Below are experts of layer 6 (counted from 0) of a mixture-of-experts language model. Rows are named gate (a neuron's input weights, with its number), up (a neuron's input weights, with its number), down (a neuron's output weights, with its number) and show model dimensions 0-223. Each number is 128 + 32 x the weight over its row's rms, rounded and kept within 0 to 255. Numbers have three digits each.
Before each expert's rows: "comes before" lists some tokens at least twice as common just after its tokens as in all text. This comes from a sample of Wikipedia text that the model never trained on. Tokens count by the router's weight.

# expert 43
comes before: "==", " ==", "===", "\n", " ===", "|"
gate0:089142104123180156142127088110170171135120118065087099108155077102118134125192128147131140165133131208132147141137114141150070137128115131180067148129122170119125159091112137108120085099165157126095169143128089124119124120150129122127116137135078108124139063142136124136100108106156161172154128051146106163123122180157089146171180147143096114085153112164092146183174102102127040100099173122151100112123123208146197093120120168149092135129110204171173128132178158113182142154208152138122128086134137085119199125123125157119175099125105144079051162097118086164111103184101141130133162099119178067176118125114076108139087130052104132108096096085097128118151148079186099137138
up0:171088137175124084145228118177079149083163169137106116116074162124091144150169110138151103085174096103129115133100120141137122135132155119109132132150125120099101125084096161134123166136129185131109093170141170182148078084090085105141175115181153156159177154136103167148130159096149171097162117126185103138185122186140113147177129121102100124111149117103110146128124170118114128153061074148101115090151099140114107128180131110161097201168137121174105092116176151129196104139128146061100095112113106098100080168135124119154150172098126176145114081160117123151199142151104176148079101176074143126071192148066101196095122151143140121133115115135110140108195132197100112060089
down0:104150144185052181125046126172107122164184162139030128167096090124095136125163163152065114072116137090129106092156137155102148155111089091094088158127108138148148122147123125152164102138172157090083091089102121167116152137096145153118125085103127149155136115149107107146160136083093060110129131114150141130092169075114167156067144133089063150201140179076147165189131129129116155129080146102141155154165181116211097109092141120096115131113135136117139124121142140085088072144139166087183096088098137114133157121105174130116115176082139162126157105196140160153093115116116132156160104156175140145189156132138167166083125143130184096181127135147101140084079112073125072159131

# expert 26
comes before: " of", " and", " in", ".", ",", " for"
gate0:106171135128110070117067174132081153088122121103166155119108064169164129131118084094118112147140109145176152129111164085189106075099116141116143126159134126199166131125135133111187141144112133138110079130145136109127106076167112138097175139167138155099160159129141139059165093091134152142068117131074168122197125107113130122090164086108093142141081144153110156135068125117132195129096106198079133155151090161104155118071149132154140128069067094134092125079148130118170125154172113199145177167138096145078186071145140065160131164164138141185157151125090126101181183109088137117100149136183150197137109119082112134175147089143099144129143181095159101196113104150141132178137
up0:155130146183152143156131098199147130118144107124142091155037139093114155100123132164135101112190081113133169123162139112094073190133146164178158047105088143140116091144104159112122113137148150129121086117130122173084061139113125092161150115147179151150070148138174176122094133144119160051143125092163130083114098145115180073176095127139146160139143063109153122154145143069159093157134135110098122095150116169126161156112177118136171122132153160051119066027119101136141112098109110104088108143131164127108223185122128144169099100152133121100157157088109125125121143099122131093096210080130143142103043111202096140146106123123121098122104136100134144113106133113109090066149
down0:110099100119117142124137142052137129092115163100127136136094116120113124126147154066117148146142181164123160102080152124070191121103071074091135108052130166098090095135164062106142066075133116165102141156148137063086169112117129122160145127125140146076135093085124084166121166113130152124157109158099089155112113104108131126142193142101117100097090087125134102149111071157098087102119192103106103171150118129098134080109164154114124123126077178184175222128132136088101087185144125160160121096191105000117110152128163103097118084082127094133139131119138150119116120111085090164131072162122115134166179088125106101085166175160105115094137131157137162133136146128094093193100

# expert 45
comes before: "\n", "|", "-", "The", "In", "On"
gate1:112164113175145122157144145164147173117153146102105158150096059126140157183112099147179067137052185145100086179099152188100121116124108077094146129084101179117113112149134061183133134112140237070108094105116125175074120127139150114121202147151142135092101150109112115088160108138171117137089167081101083195138105120126168098101197152144117124082142120090165164161155072153124135095150133143180135119087090149086099170115100139103129114140081139141106140183135169123112128169113153126129110124105157161106114151148106121168119085071127147118138126162092206136128116138143142132173152106201195117108200148100121148183151132149120116131089110091173134069106143097082120096171
up1:119080176159146155127159168085122141144150135167134151089121127070132119129177150095115127105182124121167157136143125146125089139181144153111134193167149123099191186110124157072094133158106040145129143140098155082174100149103100182153077170081117127128166124126144142189142116147131149134163100152127088071186131112134149103163118060102179074109130106164141125146158139190153074164166098099136121179209166135163081170109114126151123147124116116102097081157134133080168134102164087122127097068122073104120098166117151205106152188147114137136067053157146105135138133144130113138082081137092105115151087093188140101090138134119147137139132133178192117126152164181076141142185
down1:125111111196143127120172084174144166135108130132210144112127119113132161160112127157126109167117140127122078131140080136110036116104107106127118086087073109128084124169199138107155140059154168119153105110134112136089105121108113132162081150079115155101128147111122132143147000113176178121124080129094124132151147115114154081076188135144100111099130129092130149104117100138076102109169084106132138097103123063068122156108129105119121080146126100153140118099144105153166093140070119080108095117143020088061175167132099113156130141170116111115128131130088178183145085144090153113132111113127095136152151093106209186125131096121144102121116105152100171133096078134144110127145

# expert 47
comes before: "-", "|", " •", "=", " Country:", " Website:"
gate1:076063139169079090139116150128096131065145120076161091116143118107154133092072157115107222102132141137106099124134176156131136130114091139165187159158118109123106149131108129093111121097134109108080136094145168063149151116169128136147229131113087161171168131140091195174136133088138150070152144138167125067121138103118074128144094159104158123139137110130097114111110164131083095186126092130087174147151114163145155107145125147185134132182135138145158065194104095031128129112123141117141169127143108108081200109123118140121104044142092170093089116117118124122145143130106104168122155122133121089121137099100136126137076165165120152093073156140169151197188155162185074098178
up1:126075134118096088095112103116141192104095104130199115100125150139137105170113109169103060178150076157116132126110125079117177117121086139138133133133106100162105191111120154161172097108143087077055129102202049135121124105177120090146098191146100136132193134141112172092098170110137122086095128138146129132152156145151073078146119088114135104098149110095136111135151145065134147180121155156115168134124093174149205086160147100121155111162145049094141060185107127067149164126137118113085139136125163132168117084104087106060123155110159102110124154079091101096139162130105094123120181130096124121211084132105105099096144066132108171149154109111158161135124134093160186079160
down1:114159141172153178153119122127121072124117123184075128142136157131106134139139164186140154089186122147114139106164137153178174148130112095124193096078144194108138127105168166096130130136128150215111143159142064121107161113155201103117153154118127106071163186167094079176135179099101103125155153082133170101152106091123129144095166131156168137134168078061137097174121122141176138110068112156138142185171082146143080167116135119100167137122130084112106146131131063124161175144149136086111050191184139174081099137160131088167102191140114137165136092135161178105102101096164190088144124119149122161102129086159128098071090120133161118100116206071122122131139146136136091134122

# expert 36
comes before: " of", " was", " in", ".", ",", " is"
gate0:090116216122144136093099137146085118160072108100146065164176116161149159141110129107122110076128084089082169133146129129103184131132112085081119083152054147116057131183128071136179094156207175111107185125067168137099099125121138148097148128096141127104142136135113112104109108148146156111184146126137150062078125134157129153068088150069095135071085098164121102126119100125117068123118121111144171170105098168147080141099107104141126100063082111137145070134126058105130091116104177150133133121174111126082213126107180128167086140111107139100102113114148135129104159102134150139144113154142141132163081191110113163147081142132113106171082177102103158199122164141126156192132
up0:099173124144135163200078085037119079139153093154149059162097170127106152129149179129111129143154082078169143134125167091134072146130126151086163085134080174106104141168207175130123161115157112157090188090104161098110150153116127190127154190115080129123203100152124102168134087151137147111134168088159156067122077113128150190055101120120143145094136091169123144103160133140142125133145114110155082154173071133156126139081114109156131108111134091135086142104166101139129080129106179158106132149148154144126213117131118119126098157127163144138169148110161078118065146167170143120119167195109126158157050196093138121145126144136094140150134118131064156173118139118094150126102
down0:147194096137156099176124190141157152138169110155100139024105084127107161140094096092151080158131108147091150181066153038159104158103103142093127125153126096120228088105111159129076133152123115170162124125127146116121109146200112107117078127176142080136152165100146100141102151059074091132141172154126123130058128116108136108126163145156141088124161147168143103150116110133101101151172111191116110165076136155123116136143108127099166102200115063088121161151131130161116079079120125078175080146133139220126129078127137154109154148085143100146126162121119168105156151152110074107174077143115156120080121129153140149107127157155114148118152084124192108123174115170167184127125

# expert 31
comes before: "\n", "|", " ", " —", " 0", " -"
gate1:168073164165098138117096132129157139197209116108145164122096162125073148135121127128115103127140098155156140150135154102099077150091156082100143084146124145114133171131163123118112150092121129121152067169158127167186179154134082104144159087169122108104091147131168069206140136193120099140121158095101134071035078193150129145160149142110148145094150129105123142131145122148123097132142153126160065145118126192138143146066142117148201155167163158194151142134094113143110075115081182094161094136111116104158147170120125187176099171132108082107062167145138130150141120183068158124176120104051154152107078149107153187100087138067122108131159109133153130172128129150130106121178
up1:207149164145153141140134148161134119173097127076176157142115120134130102110146143119110085130094085162101125067148136123118110068187094164136119094116109147087123107090153142085159132185217133185144134158123087141215121131172108127156115108136164123072131121082091152097066071071091080108143108126091122138138107082120116139188102067110162133176117113144134137104116138063123166131096161103112004140112132134135138154221148109126099122123155124147121167072141121150138143137085096135151180129112129133096090152085095159112113101122133156091164104162165150152150165138165105125109117159141152153120030152087080132165152141206123112084101109170131117157106118123070125118094
down1:157133109121167136195100154089100178158132157116169084156180180125095126131146193146104132103190133080132132124132087129082096097075119169104128088126130117149157128167138102147147118090157120158146096126120116107191143148112091197110128084172137082116156114131208151085122054127164156193102140149171107132104165126118109132155139143182135152178129130114158048126132106043125130136107107122151141109141189116079128127130152076125066164109086079160139117109108078139126078104093127139181151111120090200151049124131082103144121137183136114036174077120143159127153156148105155097174101133087077166161125137136109148112103085142065130108191138165114137147085152143151142124159

# expert 34
comes before: " and", " which", " but", " the", " The", " who"
gate0:114121134056175120111123117156159102131118084179090096118130095177137128121157118145124201098095152136134156117111121160069118158166119152060139141125106138129163193152153119123100087111103123136159073128100154211097108092170126144118181167176127145116142155171094103153157128155203110120190106137163148108098111150132194136159171164099084110150111130120134095134136060131130118147137155103119144143061189082180098138169130136078110158127129174152146223149096127187115126101158117149166174106127143101158161103162081093178099146170147107120124112089145209125122182114129174106112168134183122146157089131123136097088105180154120152116123119200106159125110037099121122196095
up0:098143167136095195141109098109114109127130131102104133109108157103125158125092075112179086094146188112119192128113102179113108125137195115132168102124119107071105089129149122129116196108127156103219119076149184133095116147131056108134091129206130157149073135089151087149129109096095133167095119140120146127094110101117114105159091126205193142145110113128174126088142097184099099161118110136123196069061080207132137166106120128095101140099152182200121150130146115122203109162105064064147102150138145109125142114098163146179098125115140157134162165109141116153140137149110127133130117083127121138122145154076103170094151143138140141151072143093100172142086170151121187043103
down0:092104172110101137164108163179105041119135142164109111105104101136073131143142131130173090112140141114141114181107132143124130151092119131040198097149142178169111108110148104089109162153137090146166119048160179178115149173124112131127150141179156125209074129108073103133112124124106114167140136167116133160102069113156088129147134116153131108083105136153164098086077153129152103116139102122116204105124067129141105157114100152102045165109135160199123104167155184154170101097131148102148119111138127052119145128097127099106116140190153103114187110139099143094072127102145166202155148132134148132099122168118113183108162084134136058208116153095063198114133117141103134140115

# expert 24
comes before: " of", " in", " and", ".", ",", " is"
gate0:126170126130140103177141105188152144167112178150068177138121108128127164174127123157214069177170170128178132128120170085098176166096127137064117098122175174144169173138121161207094160092145142120167098153175166140120115131170120115144134139179119141135104090111077131114150094170092153120173093122124127146129110142118107111097121196140082127137112091127140122117107107149116136115164082154083119217111078096203097116161118062120134154135160168148128141045177118115157111140073088093129147093145129105157103159160160171106148094135171086158150144126098136097152146123174101107155166120141094141093172168177103111134149170216074117134105093150181166153085101164138139094149
up0:174160071047191138122140106185087150136154099103117162160181141117176097151109144120145136106171123155098111154077138107097130121120133124116112165133152131120100125125122169164109170175116100170129105109143136087095117146155140151166101092140165170156122142152138107119112140193150168150130145110082132119136089133160122145183151149117164128150181132038149126178096075122122133084163129117137113152020044153140068053110146166090103175092132116094126103090155084144109094109065073082128193153179091123106150140117130179165123100127109097123208184085072135135124113103131149105160117093125101110122119211135092154149109102109138119105119127120144174218132103140150149104166
down0:118117108118121088125166159170151134130096117139114137107104129124151130187159138151145175152150134138238158149114099104199166179114140168117143115131137122114107198125149165143092125092142154198142148120116094154150089128119142124095063140157175145132129155085077134184104145126076107136144153112098186118145149091096104134101081129199120144184126138100115128114110125153086135130150131111096125179117080150069090152146136115100199123125140187168106202064165155071051110113138149096139140086117135177146077150172163160159130135116157129125161072082108161168102118112127173103133158135111062014142098125136162123072168123180158138131096114155092163128052105123110113103140

# expert 50
comes before: " the", " a", " his", " its", " their", " this"
gate1:108090159108154074093104084110169078100155161126170158127060110159151140100127144085088109075103094099087083137139116157148155179104173155159102134172131115177141103147093081152122159194132157096141123120140081155114051134045075120118145111140127123131109053141129136166132150199093109116119176078087151148128143108144121120102126182124112177137136113098088187144190152064103144158169153090050141094157147122153138131146184156121106122146152120079165111117150157146075137105098124166118160116176148145117135166150092077157048088181062128118151112088112199115180134139134073071117165130078121122157130124103140136102136129177144088179166126119156132136109167122168098101144
up1:126115117110066171137122146122121122110141163107115146098107105141094149096152134138150067125108125071107166130094142089065153162140167107161151090150137132169162137175132115159211109093128174142151105133131144211084069113082128089082099109103101129095091085128183168094154101184173152148134153149103136163074105149100094147108133154119123157094176110153129125156046115072170122167195134169153081101148157109173160146132113084065161125124152085164173147116145081159110130144114128069065152089151159122120165170149135106127100070119115057142166210116111108140106129158138129108085203102084130185176111174134117142128109145204132048134141116103130126162149117097148109137135
down1:101144120113134098131095101187125090153142095105140133099113123073047105159125098148126152126081103150133107106149104084079117130153130123136166112118114120123100101059156141064092132099143136086089134078120142072124186077126066173106143118123146132169119110137145179158098104129109086085115111112151141148068105134143125113166160125136122064137154112120126119053117157168106195102070084108082146201075103147100119076127073120129124122099079131219110098128121135196196128171181072107129123116077151116107128081139159164133191142145141132197137139145132105139123134106114148109127136109214154114099141072158175122164139105115161160119120141170097137092106020161103148083122

# expert 39
comes before: " the", " a", " an", " it", " The", " his"
gate1:145104109153116145132098108109153094041153143143136131070136162134153177078132092131163190145095145142133140145188104148095072134091157150119120130108115097153038157124162090111113175154092154098128125145080153152141100130079046108099090171114123190130114124134034136167139115170132115167126114190071067092191148117149142141126043111165121140133122138086109155085118090034146121138134097136132077133101174075173133122129042181116094124110160168130139120080181156094110166114120076169103141147121136116143178119141062118148109138135146130062137100137164145141118125091159086187107105151141111145151120114114146145099118162135184094161121094139133166132154094095140084123169
up1:092137167077137140142205121101173170128084140082120158168099104120132172104104076084126119091063120085062091110100146128090149192136110122154143158159164109136148144159155190139101088100109133093115145111119124157119205093201111125159141079117117131076154102053150121159151158108142205136149169114117125112087135119123103119162133146125084132118104154183156131087119135160099112100111143100172147118169094162138129161149201119115144136138168123148117109129104133134089150195114092148159113047153127118174184148158122135127124095148100115228151115138099094167066096149122092111130160102149157203114141148105092097149170078123151156127126121129167090071060203144129136070128
down1:176068115106078094093131110148125057111093129095123078120153139183185089125190115109153164135121096145130129170190146152165126101071122138122178166080159131052103109099119076112130118197117096113114130131104103117131093112087095129144176175150082129122085123116043139147106126144133106119095116097118077175148160113169113172141128057184156205056146113054091183124181086081147086141122101160198143156142134141130114134131063109159107118143177116114056122176119129103098169137142088161075134107121123098130062157121130127161171137095130102155109115129104122133140172071104124165143114113087155145114160108105165153124143129153088136073101106095123131159190161145141097115127

# expert 49
comes before: " the", " his", " 197", " 196", "on", " 195"
gate0:098099191070158154152144056166136132174144134128102137162099141104091158153077096145157093160138152075061122117104035158111113111150151066093105142125116160157141088144090147128190132126115101128060087153161139095067153147149054065120188121169106116120173130080137117114112132118094095161134102146150094102138140073084132123086099080155082140120152129096106160086132142131173130128130122184205169113148110124134134161084110163107157100163095096164118112112111171099144112168105135100116174149109092111148119084158164099112079097146121122119147052192104164134180091083144137158199138176127072187139159141122140149103109131149131101134089095167122101155080127127124156200159
up0:106094124110090147109136153142100093144137105123160115095170120078152104203146184128133114068207141147147192121134115142157078108162104159097153130162142100147125210109148087111132141129145121138093174126179134160136074100114152132088125186148102131086127126100131145124075215145120159106150147123148132099141116116143089131130092116132095161171129095194143133113150128140146134137183149068107121135190124076108097131091108118122160073106115132163128114126151114190124156136108124135111105077184158128112187167179145131135097107127191176133080209058108134169102179152083120080114200094086165130190109123120167101131169159145101118115175139096200139092117087204184113165127
down0:129132122153110141163135121166075089087091092074127152171132139110094125144122140093106138108115136154161122101119127157114098174087170098111136118129140132076094133124096107070095116089162153152100104126103140178105095085126103145109107118185142164117108185147068121140123078143095170106125120155164116117174128080076159126128121118152155154103153174114137176128159139102243135186139110128145174140163111125139123191077109105100104092162147146107130153139110100120152116089117139146111126199145112100106120077130107076132146163144029162127123120161146150144100096080116212152080092125126073018097100199200155053098139115169083145116118171102188075123120106099110113102121

# expert 42
comes before: "-", "\n", "|", " ", " 0", " not"
gate1:160128172131160138185103210128083168085141126193146103108112139083140123149080147109075126124195074166138129102117129113035141170174092115165129118154097138127065166205188121050166138140133135065081125144136159161102094153121107184135139093152114119108149158176148158087160066098160111113122178135121133106110096066121186185138072083160139110138124144101174111166109109143155128088139100140107091145179129146112112172103104152094106091103187136150099088134199171104158185141129094108090124064087111122110129111142099119152165136121124104077116113070145137109043105140155182130181155108153109105165133122118143112132119113149156142099160068142130148109136154098156119153130
up1:156155133115179167129092136153116113135065077121165087119092126123106104096070087136159092106113118103181097145135146114104167126198128129137091173120162156165059184150146157115097111148109115127078089119165127127171119145119125156081164156183127142120104109102100089068121098107126132098164165153116120067121156086160131140127112145116144137106109090136199135103138103149114108139172076141168162098200126147110065145114180110147168069130168094125084123131180175038161162103195144134204097144111182107142112154114143111153146118108150167147120108089096126108152171137083136114158142096123132098119117154114096121151115171103144223127138086139091201157145170111194165064195
down1:127117131116141100140078135114143145108176183113139098134103167152116100101135169128105082129091123120122168201137150102150094105151130095102085068152115160160160199146159166103182170121125176141108116065156129170102093088119128158066101168172121119108093105075186185099080128094116109120148161118158076116085118157082095094168078157075126124142124168171168180127084130114107140110140111144168182079169151062114150124160155135107096151117100123155147099094128153140106107085085091101091115135099131235110125129164134116134148087107058167119148064096114139089127075142089081101104151116134115137081148071119134173120136139093162074152168076123153092108126169162123114117213

# expert 27
comes before: " of", " to", " in", " and", " for", "."
gate0:159146091097115093162117132192141157110127129073084104149100114100173114103136207095141135121165107122119136106100136149143149157123116122125130148122145113158162060190170171120138108154116184069117193094122180164042162115082143067143087173127151103114124128138113121123134111090118126145116126130189125158116120152073073155150132196166110099104113100142106113099140121093142122168125154196161168148041125126160171083193123139116127115153090134157117145149124125143174133168099127138127105132098097123160092086101112149183132153067147179194110169190121096142162091098176044101095090202163108081193120151096127124106138135191102120111146103106187144147139127182099119147167
up0:099109160096123137090136116087103111111136166129175113159166153155110105106112101158160160135137128091107099139104096124099126153116136124120078114151105095140131192077118093092111158165137172127145074149099088082169109104112128163151160166139109217069126209088101097170158124179168163087171138161174142079121113075163156089107176076117141115156089161146156142105136082136136172170118132098123119162105099161078051138124171105094145193164153099098137097109066107168113151098193107119146089114205137080143169078148132156131068143146106079081147112117180156128083144124117132154103125079087114183179189125123127110085163087079146098127078146118094084150129139087131152086097
down0:098167096086073145083153151139158108135130112147163116108142125143110127155138155150180142095107067214112081192165142112060114182147145108096094147193138128079119164110120071190135116196113112127134135123164134089141158114170182103152169218097140112078178091129100152130100130150206132116129156120127127139154124167107130128138131097099095102124119120118147161093129116104143085138128086142081160103159150101148147126075167116150166103136160128161126095143092165086072104150116130113149122121135111071105200167152148141064098122145175121066138125104045131100192114129118114129150177085123111113110152112127118083152225096090148151145076117162156151167155133125152170124039

# expert 41
comes before: " |", " 0", " 1", " ", " 2", " 3"
gate1:129062115133131099134062164117167180116069145121126113159070164171098133136178112119116153113118077142129070122072158183081104182135192129119160121115142141151063137112085093141134152114147136085089119104148165152114146047099110182095103127157104149054138076107069172138191109158153184106146066098124116118118156142139076176153112073109073110124081185156094111109116140127231109169147177159109084174097123114132110139128153144163141176120094142113147067153095137168153125168161164148127144117130155112135094129080129118091084096139115169112131104098138119158159137155123152112130122111113130116158098169109057113131117156141044183097110123113105154054129103129149117125176
up1:148116111148167106062136085073083106135201121148138160099138161124120152110127142135187085143158112111118141098104084065180131141156119125047112142130107154149225100161119104122114071124062093137172125105150126127124161163120139082195118107107121160114054131140119097122134078128115173136161069105105160157199053070056145084164086116182141097122156075136133107157164111179059178110110189114128124086135093189161142098139116095111132106155133160137102098133113112134114152099124104136151072114176093139121147113211121119152089118149111127148159156153078146152101153106176096174182127121133121147093085119114166134107131098105145120085173079121146107151148127132085093134073
down1:174134136116128132061117126129159146134099158123153159148130115169152157140124142104064135107184189092118072155114137135147134130084160152122140139142152144118118182139158109113062120098092133112097167063122140121127162153150155063127130136082097157142137118072084185114132075125136179156123102130125127127117117107134201091099157124082108132160138201162184130148126104177110144094102190107132123123138121175152075154150137113095117137057114116172097061118112138083173002118089113037089095106066124138146146115100105164118122150110184085127112103103135149084110099151163132137168174108116148150183147194205085129105131136092155073097144162143122120178134058150126134142149

# expert 37
comes before: "\n", " The", " He", " In", " It", " She"
gate0:104118102169113132107072116144094079140140103133153137116088062104159098125096126174127113127160086102162130165086111184116142139146122096116117074121137171107222104145100110163093132142167037088119150094065117058116205116148137149201127118153143088116081061083173085098120145141137154106114155149161128120130151112092119116166071109143131156145059110107125131160165096148133097140130139145106143168130131198094126111097071196084115134154131158116097163157140108109148138092107122129176153214139090126111136168190157093130060148099139103115110131197155122131038117136143104128074126079090167123138143128084127136092141172167118102165159068110157137167091134161149129093142
up0:121150102159153162099083099123093159155103111148143169129116125114106101102153131174119109075118121119131153204069154134110130122122173136072105138108120210147161194187132183149100115114123109138109167074051101142160177096104138166163157106194083153099108064096163081070163132131125135122086160153153172092148096069074176117147153104123139141131116109131167134135126111090139099170114151154196096135157152132134129106092180149067092145163095154116125132137128076069120095063095153136151131163110068117112179149136137166177119129092108049085101147149117135156112122123152076119109147083161124146164159129113136130086079210160091115137163066121145166158082152153126082161162
down0:143114107112087147086150143108125085161130108107145138141136037069108131142126078098139135145165116137140082156136156100101205100157155133144126157214155184100155110134109118054119088208184083135102170115147138052152149110141170143141158143159185088165138138080141116198148148101105095116191136137171102111095098143121149138158142137113157193131074096158155127143123075152112134094119130131144138159133114156121148145096105107084172172144144104147089125162108098174164152135125148129125146123158106234104106151155221107113106134184190158126137097162171134152136138149119127135139161084091101104121102112105122092099135110126110134193155160117102153141176230163147098170092